Experts of a small language model.
Size: 11 layers, width 128, vocabulary 8192, 20.4M parameters.
Below are experts of layer 5 (counted from 0) of a mixture-of-experts language model. Rows are named router (the router's row for the expert), gate (a neuron's input weights, with its number), up (a neuron's input weights, with its number) and show model dimensions 64-127. Each number is 50 + 15 x the weight over its row's rms, rounded and kept within 0 to 99.
After each expert's rows: a language model's description of what the expert responds to. This comes from a sample of Wikipedia text that the model never trained on.

# expert 20
router:39 55 36 33 37 66 32 37 55 47 48 48 49 54 41 71 52 62 45 62 69 51 57 36 72 58 72 52 52 78 56 48 60 55 53 65 68 57 56 76 40 52 47 46 43 48 22 69 22 53 42 48 57 46 40 33 43 57 31 50 51 26 61 59
gate0:47 55 59 35 12 44 65 41 87 50 83 57 69 57 45 48 31 69 12 56 62 59 60 44 75 67 52 64 42 59 57 49 84 35 44 49 70 60 35 62 64 68 26 49 67 58 21 60 47 57 60 56 44 71 60 59 44 28 39 48 63 17 37 60
up0:37 62 47 47 63 48 39 47 40 56 45 58 62 48 47 33 73 77 42 58 58 47 50 32 40 32 33 51 59 70 53 47 56 42 45 53 69 53 61 57 84 34 47 57 45 47 63 67 62 44 29 44 50 36 96 35 65 41 46 40 73 75 52 76
gate1:44 52 45 44 40 62 49 52 30 49 40 42 52 61 49 62 26 59 75 89 54 85 54 29 21 28 47 56 99 39 38 43 66 57 53 64 47 41 68 60 56 45 33 65 29 48 61 52 57 66 60 67 85 59 41 60 57 45 38 67 70 34 45 25
up1:53 26 61 68 68 38 64 48 47 66 35 78 57 24 56 43 22 20 08 57 57 25 72 63 50 62 27 41 55 66 53 49 61 53 83 26 53 44 28 49 57 26 43 58 42 49 52 70 46 50 51 40 38 44 46 51 56 41 70 49 57 76 56 46
gate2:51 55 34 77 82 31 38 38 23 40 42 39 24 71 49 57 71 46 49 61 43 69 57 25 48 59 62 56 57 43 53 30 65 55 76 56 37 72 43 34 77 36 53 71 41 31 34 60 55 35 63 30 37 39 53 44 40 49 32 55 51 28 26 44
up2:52 68 64 52 51 66 47 50 10 27 40 55 34 54 33 28 60 67 57 73 47 56 43 46 38 34 70 56 46 42 73 53 64 35 45 41 46 30 49 28 66 41 52 83 26 48 45 74 73 64 62 39 44 39 57 37 36 20 39 41 92 53 52 67
gate3:30 76 68 54 42 60 64 47 29 50 59 42 81 46 60 68 62 47 64 74 67 27 62 30 65 35 54 64 35 43 73 28 46 38 78 77 58 54 40 65 41 41 48 48 49 59 39 56 52 45 40 20 60 26 37 41 16 55 23 50 65 67 52 78
up3:25 73 62 45 40 73 49 47 39 60 35 75 72 36 45 74 52 84 41 50 73 53 57 39 63 51 60 59 78 45 43 50 54 67 34 62 54 50 49 27 38 24 41 82 44 79 72 59 68 61 41 42 57 39 63 63 49 55 44 36 53 62 25 36
gate4:71 57 55 38 53 23 03 60 41 57 57 77 42 36 41 70 63 73 31 56 46 67 70 53 68 45 58 52 84 52 52 63 60 36 44 56 44 47 36 79 37 72 63 36 25 43 42 33 40 59 13 78 33 55 55 71 54 41 25 24 63 46 38 71
up4:32 65 30 62 41 82 50 44 74 62 32 23 12 46 65 40 45 65 26 51 54 67 89 31 80 59 32 43 55 53 58 30 45 54 46 53 39 38 78 57 64 46 40 42 52 69 37 37 36 60 45 68 47 79 61 55 47 47 18 45 33 32 64 33
gate5:54 34 57 49 61 34 78 43 55 42 36 48 46 46 75 60 49 70 24 44 61 67 66 59 46 70 66 26 78 56 67 44 37 50 38 82 70 37 59 56 43 75 40 43 35 43 63 46 13 32 63 44 52 47 59 12 57 63 51 58 67 42 58 57
up5:66 70 55 19 64 38 84 59 49 46 39 80 60 40 72 39 51 72 20 53 49 39 46 54 58 53 63 46 47 46 30 69 53 39 51 70 62 56 41 60 50 74 41 58 60 47 50 67 46 69 56 48 34 50 39 80 73 62 34 74 49 56 28 48
Description: Quantifiers and determiners. Quantity words and articles after prepositions, such as every, both, several, least, many, the, plus pen. in football goal lists.

# expert 38
router:51 48 50 32 43 63 40 64 42 25 06 35 31 31 36 49 40 64 42 67 37 67 58 47 51 38 13 46 41 40 18 34 53 65 73 23 13 78 56 54 57 58 55 77 34 57 35 60 44 60 48 58 71 49 38 62 49 69 34 33 32 43 37 39
gate0:38 15 71 58 62 50 80 51 79 60 47 56 52 29 32 82 56 67 24 40 43 55 58 70 62 45 50 67 54 57 42 81 35 54 64 42 67 65 65 25 60 34 35 60 50 58 34 25 52 65 52 47 83 25 50 37 47 52 34 29 45 22 55 26
up0:65 52 02 56 43 46 54 32 50 40 41 68 58 16 58 56 34 65 67 62 62 76 41 49 30 43 43 46 75 48 57 69 48 55 38 40 60 63 67 36 56 34 39 46 44 37 73 56 47 61 61 64 44 56 48 31 74 26 67 40 42 63 62 43
gate1:50 52 37 40 36 46 83 66 26 51 51 38 53 45 29 51 40 77 14 69 36 78 69 37 25 62 79 54 45 38 47 44 27 47 43 66 29 66 32 54 48 52 27 67 36 44 68 59 40 46 64 72 59 49 56 52 48 63 25 32 43 56 29 45
up1:41 35 25 56 44 61 22 62 55 69 66 84 55 50 49 49 65 55 60 53 65 27 84 58 76 48 52 40 31 42 38 39 44 42 71 42 26 52 47 46 53 75 61 44 41 54 47 38 46 59 66 69 42 77 61 54 41 41 53 31 60 68 56 58
gate2:45 53 27 66 51 41 39 34 36 50 27 59 48 31 33 44 38 63 79 53 39 34 58 18 60 46 44 71 23 66 48 64 55 33 59 64 53 51 67 24 76 40 51 66 67 51 68 11 20 48 41 70 34 34 56 56 66 53 36 32 61 32 65 57
up2:51 38 50 53 64 49 42 24 77 38 27 42 35 49 81 65 32 43 56 71 28 52 47 58 81 41 63 52 52 61 64 42 69 50 48 70 67 30 54 32 13 74 45 40 45 61 49 42 54 43 60 32 75 50 50 54 69 23 47 71 53 32 64 32
gate3:50 64 48 71 37 66 46 70 68 39 30 31 55 37 64 59 52 60 56 71 28 51 55 53 59 43 35 47 40 64 26 67 68 52 19 61 32 67 34 58 63 57 52 49 36 39 49 36 83 63 22 38 64 55 29 53 64 48 47 60 34 39 17 29
up3:41 47 37 59 76 79 42 60 62 52 48 42 70 58 57 42 39 64 80 44 26 60 71 48 51 44 47 60 64 70 08 60 64 33 68 51 33 51 56 49 35 28 66 76 56 45 36 68 42 45 67 64 42 55 50 47 50 47 36 32 40 25 46 32
gate4:45 10 55 28 39 67 44 59 41 77 24 52 47 40 52 25 80 38 17 36 47 40 65 74 64 41 55 35 62 69 30 63 49 29 52 35 15 56 41 41 61 73 53 43 56 56 32 22 54 42 60 70 64 37 24 23 55 55 38 55 27 49 50 48
up4:67 48 35 59 43 32 59 57 55 15 51 61 48 34 58 87 60 78 25 51 52 54 46 70 58 25 57 52 61 46 57 34 51 40 40 76 40 38 74 32 26 50 67 27 55 64 58 22 53 56 16 59 47 31 29 46 55 74 42 39 53 53 31 90
gate5:53 66 90 33 31 68 58 54 66 35 46 44 52 66 35 86 24 57 35 80 44 53 42 54 33 36 61 57 77 67 31 64 79 60 40 42 68 65 41 62 45 75 60 54 40 54 38 48 40 58 53 30 58 40 45 26 50 20 46 49 70 65 54 65
up5:26 52 53 72 49 57 53 59 30 87 34 37 50 66 57 50 61 59 48 36 58 49 25 78 39 56 51 43 56 30 48 45 57 42 36 50 57 65 31 64 49 46 33 58 66 37 69 73 73 39 64 66 56 49 38 54 68 61 54 50 66 71 43 68
Description: Romance-style syllable fragments. Vowel-led syllables inside names and foreign words after a capital letter, such as L-oc-ally, C-oc-a, Mor, Nic.

# expert 2
router:32 27 38 49 57 79 47 38 46 51 29 42 43 41 41 64 46 67 39 67 52 42 51 22 99 37 41 55 42 53 56 60 52 57 74 27 47 47 53 78 77 62 25 55 58 49 49 65 55 47 58 52 50 44 38 49 56 54 48 61 55 50 34 49
gate0:23 45 57 46 46 69 68 39 37 44 24 61 40 61 54 58 58 55 27 33 46 53 40 48 64 31 26 62 49 72 74 56 64 40 46 19 18 60 63 58 27 69 07 46 63 91 47 57 51 64 63 69 57 50 54 66 58 30 56 63 47 61 61 51
up0:42 33 41 56 28 44 62 63 70 52 33 53 57 72 61 46 22 64 58 56 71 48 45 44 62 49 54 45 48 66 62 51 57 33 41 77 33 35 74 69 44 70 18 71 43 59 27 72 65 42 98 29 54 55 61 59 45 51 59 72 34 83 36 46
gate1:43 75 67 63 58 37 66 13 35 78 43 56 31 19 38 64 43 62 46 57 61 58 25 27 63 62 40 41 60 54 38 55 47 53 69 59 45 30 58 73 55 51 31 48 43 57 56 35 23 38 70 49 56 40 52 45 64 45 52 16 46 60 59 31
up1:64 72 60 39 62 74 18 44 63 34 60 35 35 57 67 65 30 58 57 70 37 51 34 86 55 26 91 65 29 59 62 41 77 45 57 64 36 40 76 56 35 52 43 31 63 60 50 37 66 69 59 65 74 68 52 26 45 70 48 32 38 46 95 62
gate2:43 30 41 42 41 52 13 29 36 60 39 46 62 35 66 54 57 08 50 43 22 38 53 32 69 65 60 39 36 86 58 48 29 22 58 53 68 39 52 33 46 53 43 54 21 29 57 38 40 35 30 72 57 56 65 58 56 48 80 40 46 72 46 68
up2:39 51 71 47 53 58 46 33 42 37 70 46 64 52 38 54 50 71 60 62 37 67 58 48 78 56 48 52 66 42 62 33 45 38 20 43 58 65 71 55 74 69 16 70 42 56 69 36 37 69 40 34 51 16 53 67 46 19 10 39 08 65 59 58
gate3:59 43 42 34 32 71 59 47 46 33 61 55 35 10 36 49 77 48 53 69 47 24 45 61 18 33 40 61 59 57 44 52 41 16 37 74 63 39 37 61 54 63 34 68 55 69 59 42 56 36 55 46 91 32 20 74 59 28 51 44 58 69 51 45
up3:45 52 49 72 43 22 47 41 67 47 58 48 65 45 56 54 43 25 43 20 46 36 41 57 53 59 37 57 36 58 59 46 59 67 49 52 33 52 52 20 28 49 33 44 81 47 61 61 66 57 36 54 87 35 57 66 30 22 80 46 52 55 35 60
gate4:40 41 32 54 43 69 37 11 53 43 38 66 63 43 30 41 28 37 19 45 35 36 43 39 49 27 45 68 54 40 70 61 67 48 45 05 52 52 69 21 55 43 39 77 49 36 51 65 68 57 40 39 23 43 68 35 62 57 49 45 71 57 07 45
up4:26 53 76 30 27 80 30 58 42 36 50 55 60 50 61 39 56 45 37 47 33 46 61 42 52 33 52 55 32 46 53 27 58 54 61 24 35 52 65 44 59 57 49 51 45 45 78 45 51 46 72 44 55 57 33 64 58 74 32 76 64 32 47 26
gate5:48 32 53 47 45 47 33 52 66 81 56 41 44 46 57 43 53 54 44 58 66 42 85 74 36 31 49 27 77 53 42 45 41 40 69 92 55 59 56 67 99 73 54 67 27 52 55 37 46 08 56 52 37 41 60 51 28 48 47 46 67 49 62 79
up5:47 49 51 50 45 36 49 31 80 27 47 27 44 76 33 43 47 53 56 44 67 40 27 63 40 43 67 64 24 36 70 81 62 60 53 52 48 73 40 47 29 49 79 61 47 70 32 51 28 64 67 39 42 39 43 45 30 41 43 35 61 76 45 37
Description: Function words after auxiliaries. Particles, adverbs and verbs following modals, negation or to, such as not, up, be, been, n't, also, still.

# expert 53
router:34 47 26 31 28 53 55 63 40 23 32 40 54 44 22 41 42 58 44 60 97 39 44 40 44 36 57 51 29 44 56 47 75 52 62 39 33 69 38 43 54 48 47 53 41 35 30 55 49 20 70 71 46 40 55 38 54 75 36 49 72 35 30 31
gate0:62 71 60 75 66 53 63 45 50 59 44 53 71 48 58 27 44 29 35 35 49 45 69 78 60 53 66 68 38 64 59 35 36 80 48 62 68 53 37 65 54 33 54 53 41 39 48 29 36 67 67 48 26 28 52 62 35 56 28 54 36 44 55 67
up0:31 48 81 39 54 54 72 68 37 49 48 13 52 66 39 78 73 57 53 42 44 42 73 35 15 44 57 51 44 38 49 57 50 18 49 24 67 32 37 55 38 29 54 03 36 64 40 62 19 53 63 38 31 44 58 59 56 49 44 47 62 42 40 43
gate1:25 51 47 57 44 27 33 52 54 67 31 62 30 66 39 64 55 43 42 50 55 39 67 45 45 57 59 22 41 62 43 67 62 51 36 38 31 25 49 64 39 33 76 58 51 52 44 77 52 37 67 57 67 45 31 08 57 69 50 47 58 80 46 69
up1:53 36 38 55 49 65 30 28 62 81 49 57 58 37 29 57 60 44 61 33 87 40 33 84 43 52 59 59 28 38 59 53 54 25 57 47 60 46 69 43 17 35 45 84 41 66 55 50 63 36 54 66 61 53 41 87 48 38 52 55 25 31 64 53
gate2:21 51 26 15 56 66 59 54 48 46 54 55 44 55 66 59 30 63 43 45 30 70 73 31 91 54 58 29 42 49 43 19 38 44 49 63 36 46 58 65 47 58 48 56 60 46 36 46 73 36 48 35 72 55 24 31 34 50 42 39 14 71 59 65
up2:43 44 55 76 35 30 50 47 57 51 31 60 63 46 75 52 57 48 64 74 53 35 34 50 03 47 58 53 39 52 44 73 78 45 51 24 42 39 54 22 33 63 32 35 44 42 32 45 33 67 29 56 60 83 61 50 52 28 70 33 68 24 40 54
gate3:45 36 48 57 84 51 66 28 52 54 31 63 38 99 53 48 51 48 47 30 78 53 46 39 60 28 37 27 27 65 56 67 62 77 40 29 22 61 61 56 42 36 60 49 23 42 52 42 71 54 75 78 55 40 27 42 62 49 55 68 33 54 57 59
up3:43 58 42 43 18 54 52 67 35 61 71 77 33 77 43 64 47 48 29 51 07 70 33 45 43 50 54 62 64 49 46 25 19 61 55 38 13 32 83 60 79 56 36 52 53 42 65 44 63 43 71 43 51 70 55 49 59 53 62 37 75 49 46 38
gate4:55 65 55 38 43 64 45 61 62 68 37 26 38 76 36 56 63 36 34 31 32 68 44 65 56 34 64 45 42 40 69 55 59 46 59 45 31 86 51 42 28 43 65 44 60 52 44 86 47 38 47 42 52 47 17 63 51 70 47 51 37 48 69 51
up4:41 51 48 65 59 63 24 26 81 52 34 70 46 20 39 50 56 57 62 54 51 22 39 42 61 54 54 70 40 56 51 40 67 90 62 50 24 46 42 43 40 38 35 46 24 37 49 55 44 58 57 28 62 45 31 41 37 49 48 32 54 22 20 48
gate5:39 58 82 36 50 50 44 41 32 37 43 66 49 53 60 27 32 68 40 46 76 47 47 27 60 63 43 17 60 52 50 38 26 30 52 54 41 45 38 67 43 59 51 59 56 61 52 43 66 42 33 52 49 39 88 46 47 45 57 37 69 34 15 41
up5:36 55 55 40 53 30 65 86 28 57 42 58 75 33 39 42 26 63 45 52 40 58 47 35 43 37 30 33 40 63 35 66 44 31 76 39 71 35 38 36 35 45 44 59 74 54 61 42 52 40 32 87 49 50 47 55 69 35 56 53 26 43 48 53
Description: Commas and and. Commas attached to word endings in lists and place names, such as Massachusetts, Oregon, production, plus and joining clauses.

# expert 16
router:46 32 35 61 32 79 51 45 27 49 47 42 39 50 32 62 72 47 34 57 72 35 62 44 42 45 62 65 60 53 31 55 82 70 52 36 39 51 18 62 30 43 48 48 44 47 48 62 43 41 57 47 69 29 46 33 53 65 63 11 53 39 21 46
gate0:42 37 57 78 72 41 65 68 46 72 27 31 55 10 63 41 54 43 34 57 45 36 54 61 67 52 76 37 60 42 42 56 31 55 79 34 47 48 50 54 86 26 64 61 38 46 43 42 58 52 38 30 58 30 65 67 27 49 46 72 44 58 58 59
up0:65 37 59 45 49 53 57 50 36 62 49 57 49 43 40 51 50 38 44 29 57 28 61 57 30 59 45 40 74 19 49 68 46 63 34 77 78 40 46 27 37 57 44 41 51 50 49 40 46 33 54 65 43 37 40 19 33 35 55 73 51 19 53 52
gate1:05 37 68 18 32 57 43 24 44 62 28 69 57 45 38 62 45 41 40 43 39 55 31 48 78 35 60 44 40 77 21 34 45 43 56 43 68 39 53 64 64 41 73 61 62 76 05 54 58 39 40 39 46 37 43 63 19 45 32 65 77 62 55 62
up1:20 62 51 61 51 83 53 51 50 39 40 56 38 18 36 42 64 55 53 44 69 30 61 42 44 34 38 46 68 52 54 70 35 37 43 24 68 45 28 45 39 64 41 39 55 67 49 43 63 46 46 70 48 51 40 21 32 52 24 47 63 44 36 45
gate2:58 50 49 60 80 49 39 56 49 30 54 66 52 69 54 44 55 44 46 53 47 70 75 43 64 46 41 47 65 65 75 52 54 49 41 27 55 38 78 35 44 63 48 30 46 58 51 60 25 63 41 69 51 44 62 49 46 67 47 34 59 45 49 27
up2:66 22 59 29 43 32 50 57 37 17 43 43 78 44 36 51 56 67 37 50 57 53 38 43 69 61 43 30 35 44 26 65 34 61 35 56 55 47 34 41 38 49 44 75 61 39 43 46 27 25 27 57 22 48 65 45 49 31 70 52 52 34 65 32
gate3:67 61 49 62 74 51 33 18 59 36 31 47 44 60 43 39 42 62 65 58 28 38 55 69 59 92 35 51 56 43 37 61 41 53 70 55 62 35 47 46 43 59 30 47 24 62 68 57 63 47 63 19 57 53 72 26 74 73 40 68 67 41 47 45
up3:57 48 38 61 51 47 13 39 45 48 35 28 62 19 63 37 62 60 69 76 63 66 58 48 46 62 48 57 54 35 48 38 63 27 63 62 45 49 30 39 58 47 45 38 53 41 54 57 78 61 59 54 66 62 58 49 49 51 75 66 23 49 56 39
gate4:60 58 33 49 42 55 74 32 38 41 47 67 53 50 71 46 49 60 53 42 61 28 56 35 72 63 76 60 78 40 39 85 84 63 75 60 43 62 65 55 72 62 42 42 43 25 41 60 37 70 46 49 50 05 32 65 48 31 35 61 43 53 68 43
up4:35 38 61 68 57 69 45 65 66 64 48 47 45 42 69 62 70 43 38 64 51 56 35 70 52 67 26 40 34 33 50 42 36 76 25 44 27 51 67 58 28 43 55 64 68 85 46 51 79 60 10 62 43 85 46 65 47 54 50 44 56 51 30 54
gate5:36 46 38 56 53 69 66 46 61 58 41 62 34 62 35 47 92 41 30 74 75 67 42 52 57 57 27 46 65 77 68 79 86 71 50 35 44 65 49 62 21 54 53 57 21 54 71 42 44 64 57 76 55 33 49 32 54 37 47 49 37 34 33 54
up5:65 71 38 37 51 53 20 31 48 52 50 71 49 44 40 57 62 51 45 02 40 51 39 55 38 58 52 41 41 72 50 61 53 75 54 50 59 42 48 33 13 34 61 53 59 78 40 80 42 71 43 37 62 70 28 52 50 71 38 48 62 60 50 60
Description: Table and infobox separators. Pipe separators in tables and infobox field labels with colons, such as Position:, Preceded by:, Genus:, plus role prepositions like for, by.

# expert 32
router:37 35 00 10 50 56 59 46 38 28 50 25 35 45 56 66 66 50 41 62 34 24 57 49 72 64 38 53 38 53 49 48 48 56 58 41 51 55 40 55 37 52 42 64 35 55 54 48 38 12 84 51 41 51 34 37 28 72 38 42 48 22 13 57
gate0:44 41 36 63 43 45 68 43 35 46 38 82 48 44 64 36 65 37 46 66 56 38 25 37 27 49 31 46 49 33 16 72 38 60 75 47 53 36 31 65 78 63 19 58 39 66 50 63 53 52 49 34 27 29 79 47 52 62 43 14 59 12 41 57
up0:49 77 37 56 26 43 48 55 34 61 38 46 43 45 78 47 43 55 48 41 66 24 38 64 14 55 67 32 59 70 58 35 55 33 59 48 47 27 36 64 37 52 48 54 65 40 28 43 52 34 28 51 79 34 89 57 38 45 66 37 72 34 67 28
gate1:45 65 30 19 56 61 58 59 50 58 50 57 75 69 62 67 63 54 50 60 50 35 51 36 55 60 53 59 40 55 60 23 29 72 62 75 40 44 32 48 50 70 46 46 36 66 76 48 51 26 55 24 27 46 29 38 65 54 49 35 47 32 39 55
up1:42 43 54 63 55 65 59 43 71 62 48 52 37 45 38 70 67 31 47 43 28 49 67 22 72 58 64 30 46 94 36 48 62 52 63 58 41 70 44 37 46 49 40 66 64 59 45 46 61 45 61 41 46 57 09 53 60 39 34 47 49 59 34 39
gate2:29 54 45 49 59 53 46 70 33 49 64 89 47 51 29 66 69 47 52 46 26 55 48 41 58 22 39 75 56 33 57 20 40 65 43 49 68 38 64 70 49 49 79 66 42 36 58 44 27 61 54 72 25 58 59 65 36 32 46 25 40 51 30 71
up2:64 10 66 52 45 52 71 37 49 46 49 54 55 46 77 58 40 46 55 44 43 43 45 45 62 42 70 44 43 56 75 64 44 31 27 47 37 51 55 69 25 54 04 57 64 76 46 43 45 83 73 80 59 39 49 47 31 50 53 39 53 48 60 37
gate3:60 23 44 47 28 51 62 66 51 63 24 14 57 48 27 30 30 60 36 53 53 60 56 44 46 64 51 35 44 90 40 42 60 71 70 91 49 41 81 34 69 45 38 40 43 52 57 48 63 50 55 36 43 48 72 66 46 56 43 43 74 66 52 27
up3:73 53 58 64 36 56 47 31 26 60 73 28 45 44 57 45 42 54 41 44 50 46 59 52 45 50 24 86 69 41 80 42 48 54 47 50 62 45 49 58 39 61 51 39 55 55 67 49 35 21 55 54 41 60 68 54 26 27 26 23 34 43 68 63
gate4:52 43 58 65 50 51 53 55 60 49 54 36 97 40 15 62 60 31 35 44 34 55 56 38 62 55 50 56 37 44 60 43 36 60 74 78 30 54 54 57 46 53 20 48 43 52 48 35 22 53 30 58 65 61 32 43 25 32 29 70 46 45 46 65
up4:55 44 82 37 26 66 36 92 65 76 56 70 51 39 46 45 41 48 80 52 71 29 70 23 37 44 40 55 55 47 82 59 57 36 47 67 54 77 39 37 51 50 35 49 55 42 43 62 52 24 67 55 48 20 51 60 60 74 88 57 67 66 73 27
gate5:71 74 52 79 55 72 43 40 50 55 58 44 42 57 31 71 39 53 41 68 50 44 52 43 63 68 48 67 39 39 40 54 46 64 75 52 78 73 43 38 23 49 54 49 40 46 59 28 55 47 48 49 72 43 29 70 79 46 62 53 46 68 55 49
up5:63 39 69 44 34 49 41 34 47 62 32 57 50 57 52 53 68 75 65 36 37 44 64 55 60 62 56 51 48 39 52 64 66 51 35 43 54 50 50 71 64 61 31 48 50 33 57 61 86 36 48 79 19 80 45 61 47 46 49 53 19 26 55 63
Description: Attributive adjectives, participle endings. Adjectives after a or the, such as new, small, former, original, and adjective-forming endings like -ing, -ive, -ed.

# expert 22
router:25 44 46 54 54 62 55 31 49 42 49 42 36 42 51 78 58 87 43 61 38 41 41 38 70 69 52 47 59 75 39 29 59 39 63 41 31 43 32 55 24 20 37 39 51 56 54 59 28 24 68 55 55 32 37 29 51 49 19 51 30 27 50 32
gate0:36 07 69 35 76 66 62 59 51 40 59 52 47 50 41 64 36 53 51 74 34 82 41 40 61 60 39 68 38 43 61 40 59 37 70 49 66 49 58 66 59 47 15 64 39 49 39 38 44 46 63 78 57 46 55 37 28 46 37 30 43 58 49 51
up0:50 64 63 39 29 30 44 62 44 59 63 45 49 88 44 37 42 50 27 71 45 48 59 82 64 56 56 51 51 21 19 52 65 33 34 37 77 87 60 39 70 48 74 54 57 73 63 42 62 31 66 35 41 72 43 61 51 78 57 59 58 69 50 38
gate1:77 50 70 50 53 27 44 61 52 17 46 52 59 49 43 55 69 80 49 56 54 42 54 53 37 69 52 65 71 37 23 58 67 58 40 48 22 53 29 50 41 30 43 42 72 59 68 37 60 59 66 65 39 81 26 63 67 45 41 60 36 73 49 56
up1:52 68 33 68 58 40 42 52 56 28 45 55 54 57 68 60 49 41 53 49 42 41 46 37 74 71 60 68 44 35 30 58 55 45 61 51 45 61 43 68 28 35 53 40 44 76 39 67 34 59 76 28 55 89 38 56 64 59 65 55 66 37 74 41
gate2:51 64 64 39 27 86 00 37 63 43 35 60 41 58 24 71 56 50 45 48 46 58 64 50 23 63 43 60 49 16 32 63 47 56 54 50 46 47 60 53 32 86 65 56 24 64 63 41 45 86 33 62 59 50 54 48 71 52 64 45 45 72 35 66
up2:89 61 44 44 58 48 42 41 18 48 66 59 50 69 64 44 63 59 48 76 59 52 45 57 24 35 48 64 49 72 55 73 73 45 60 43 74 42 65 51 70 47 37 63 41 23 57 55 89 49 36 59 44 47 52 48 25 53 50 25 70 30 67 27
gate3:54 40 47 61 45 58 65 58 51 50 52 51 34 57 24 40 66 42 76 40 41 75 49 49 67 61 38 41 46 41 49 69 78 44 33 45 50 37 21 44 22 42 33 61 44 71 62 60 29 42 55 69 50 53 40 77 32 40 17 41 50 64 39 35
up3:44 36 54 44 57 55 40 33 46 38 69 40 65 57 36 62 59 35 51 61 51 74 31 20 41 46 30 41 63 52 31 29 40 33 14 44 24 50 36 85 59 50 40 60 64 58 54 43 49 47 08 65 44 38 44 55 37 58 15 64 49 52 96 71
gate4:58 83 19 41 59 18 48 51 51 49 56 39 52 73 41 58 56 34 81 47 40 69 54 37 49 38 58 59 31 68 55 42 87 30 28 36 57 29 47 50 50 65 52 28 46 51 34 53 66 60 41 40 65 54 45 33 54 65 52 64 17 48 64 63
up4:26 20 71 69 55 68 49 56 71 51 48 39 58 32 50 25 19 53 55 79 54 65 53 69 37 60 31 51 58 61 65 62 48 60 59 60 57 79 22 30 42 48 56 63 38 28 64 51 88 84 72 75 42 38 63 46 65 69 19 27 60 58 40 53
gate5:46 31 42 49 26 39 52 55 57 62 63 67 16 39 44 51 75 68 56 63 18 30 46 77 87 47 59 84 58 50 69 60 47 48 79 67 73 57 39 40 49 68 37 79 45 63 36 31 57 77 81 70 33 32 26 29 50 39 41 61 43 47 57 68
up5:52 63 63 62 54 72 61 34 78 38 62 48 72 76 51 44 28 73 22 20 44 47 47 66 48 63 56 30 46 22 35 56 52 20 18 36 34 42 54 35 47 68 59 49 40 78 48 36 62 79 36 45 57 32 62 61 58 43 63 44 37 39 32 52
Description: Articles and ordinals. Indefinite articles, ordinals and quantifiers before a noun in running prose, such as a, an, first, second, each, one.

# expert 61
router:47 57 41 44 44 45 57 46 25 36 62 34 23 47 28 72 38 47 23 60 56 49 44 39 58 62 55 63 49 38 55 50 87 47 51 40 28 79 40 66 37 64 47 48 64 60 57 31 34 66 66 54 59 38 34 47 43 67 39 24 83 40 43 63
gate0:32 46 54 59 29 65 45 59 41 66 57 26 27 42 53 51 80 50 43 35 30 55 63 41 63 57 47 70 33 70 57 46 63 38 64 55 62 60 42 51 50 48 35 38 77 78 54 58 25 72 49 46 25 32 46 43 57 33 54 64 80 70 65 62
up0:42 65 39 37 62 71 31 58 68 66 25 62 72 64 46 70 64 25 65 43 67 43 49 72 45 31 70 42 76 42 49 37 49 39 51 61 42 42 50 36 42 84 53 43 33 25 62 53 33 09 56 45 48 59 20 62 51 51 54 31 43 22 62 56
gate1:54 32 29 60 12 60 62 50 42 38 52 60 53 64 27 75 44 50 30 68 49 67 72 64 70 48 28 99 68 41 53 62 70 43 46 30 46 55 76 54 27 41 53 66 34 39 40 57 47 50 75 44 55 80 48 49 38 39 65 53 40 65 32 39
up1:59 51 45 53 28 61 34 47 38 37 57 59 56 49 28 49 60 60 56 40 41 56 45 58 57 66 45 67 78 59 43 38 53 37 48 42 42 39 70 42 78 30 58 45 56 47 66 47 75 51 55 63 52 35 72 34 62 34 87 42 49 48 71 41
gate2:82 43 56 51 50 56 54 33 26 43 61 51 29 28 50 63 54 38 33 68 41 54 55 27 38 57 23 74 80 48 69 41 55 45 31 61 51 59 80 52 48 52 38 23 71 45 44 70 72 35 36 32 40 38 37 70 49 53 55 37 08 51 49 56
up2:49 72 63 53 42 39 33 62 36 52 49 56 76 36 32 74 55 55 42 50 71 68 73 72 42 22 71 65 30 42 36 61 42 35 53 56 44 41 50 29 60 34 63 58 30 47 61 59 49 66 73 18 89 76 48 37 12 50 39 55 64 66 47 47
gate3:58 81 56 47 56 17 56 33 28 55 64 43 44 70 63 55 38 40 14 66 29 52 34 44 52 32 61 37 43 55 30 47 29 62 49 37 73 57 64 41 60 34 60 40 41 38 57 65 32 43 41 76 53 58 12 22 81 57 50 39 50 50 53 58
up3:84 45 44 60 41 39 76 46 41 78 73 58 69 43 18 61 62 62 47 69 53 56 60 21 45 41 57 40 63 70 63 55 45 51 49 38 59 47 24 32 39 39 42 75 40 75 27 68 29 58 42 25 41 35 59 42 42 56 31 54 36 48 47 60
gate4:49 73 47 22 49 61 39 28 82 37 67 45 30 37 28 71 27 30 42 52 61 58 34 45 60 67 47 79 64 67 58 60 56 40 69 57 41 49 49 28 61 69 36 32 56 67 23 30 31 52 46 38 54 61 43 39 68 67 49 56 60 58 68 50
up4:53 39 39 72 43 46 38 64 48 47 32 56 69 73 42 28 95 44 26 47 61 50 41 54 47 47 29 60 50 53 47 63 43 28 85 54 68 50 37 53 12 69 42 18 26 46 37 50 46 52 64 60 40 42 38 50 46 39 44 40 73 32 34 14
gate5:68 73 29 41 73 82 70 60 47 55 50 47 62 50 58 47 09 80 54 30 69 46 62 73 38 64 49 60 63 57 40 45 30 42 58 47 67 75 49 47 32 19 36 64 52 45 74 69 42 63 02 53 34 39 54 60 55 55 62 18 43 30 82 58
up5:44 58 67 52 47 66 42 61 21 65 43 38 71 35 64 71 26 37 55 43 29 36 46 09 54 37 39 20 69 61 50 69 63 24 36 69 57 44 47 42 53 45 44 42 30 56 50 40 53 47 62 10 27 34 30 54 57 34 59 52 47 41 40 40
Description: Separators in tables and lists. Table pipes, commas, semicolons and "and" between items, plus "(age" after birth dates, such as "2002 (age 23)".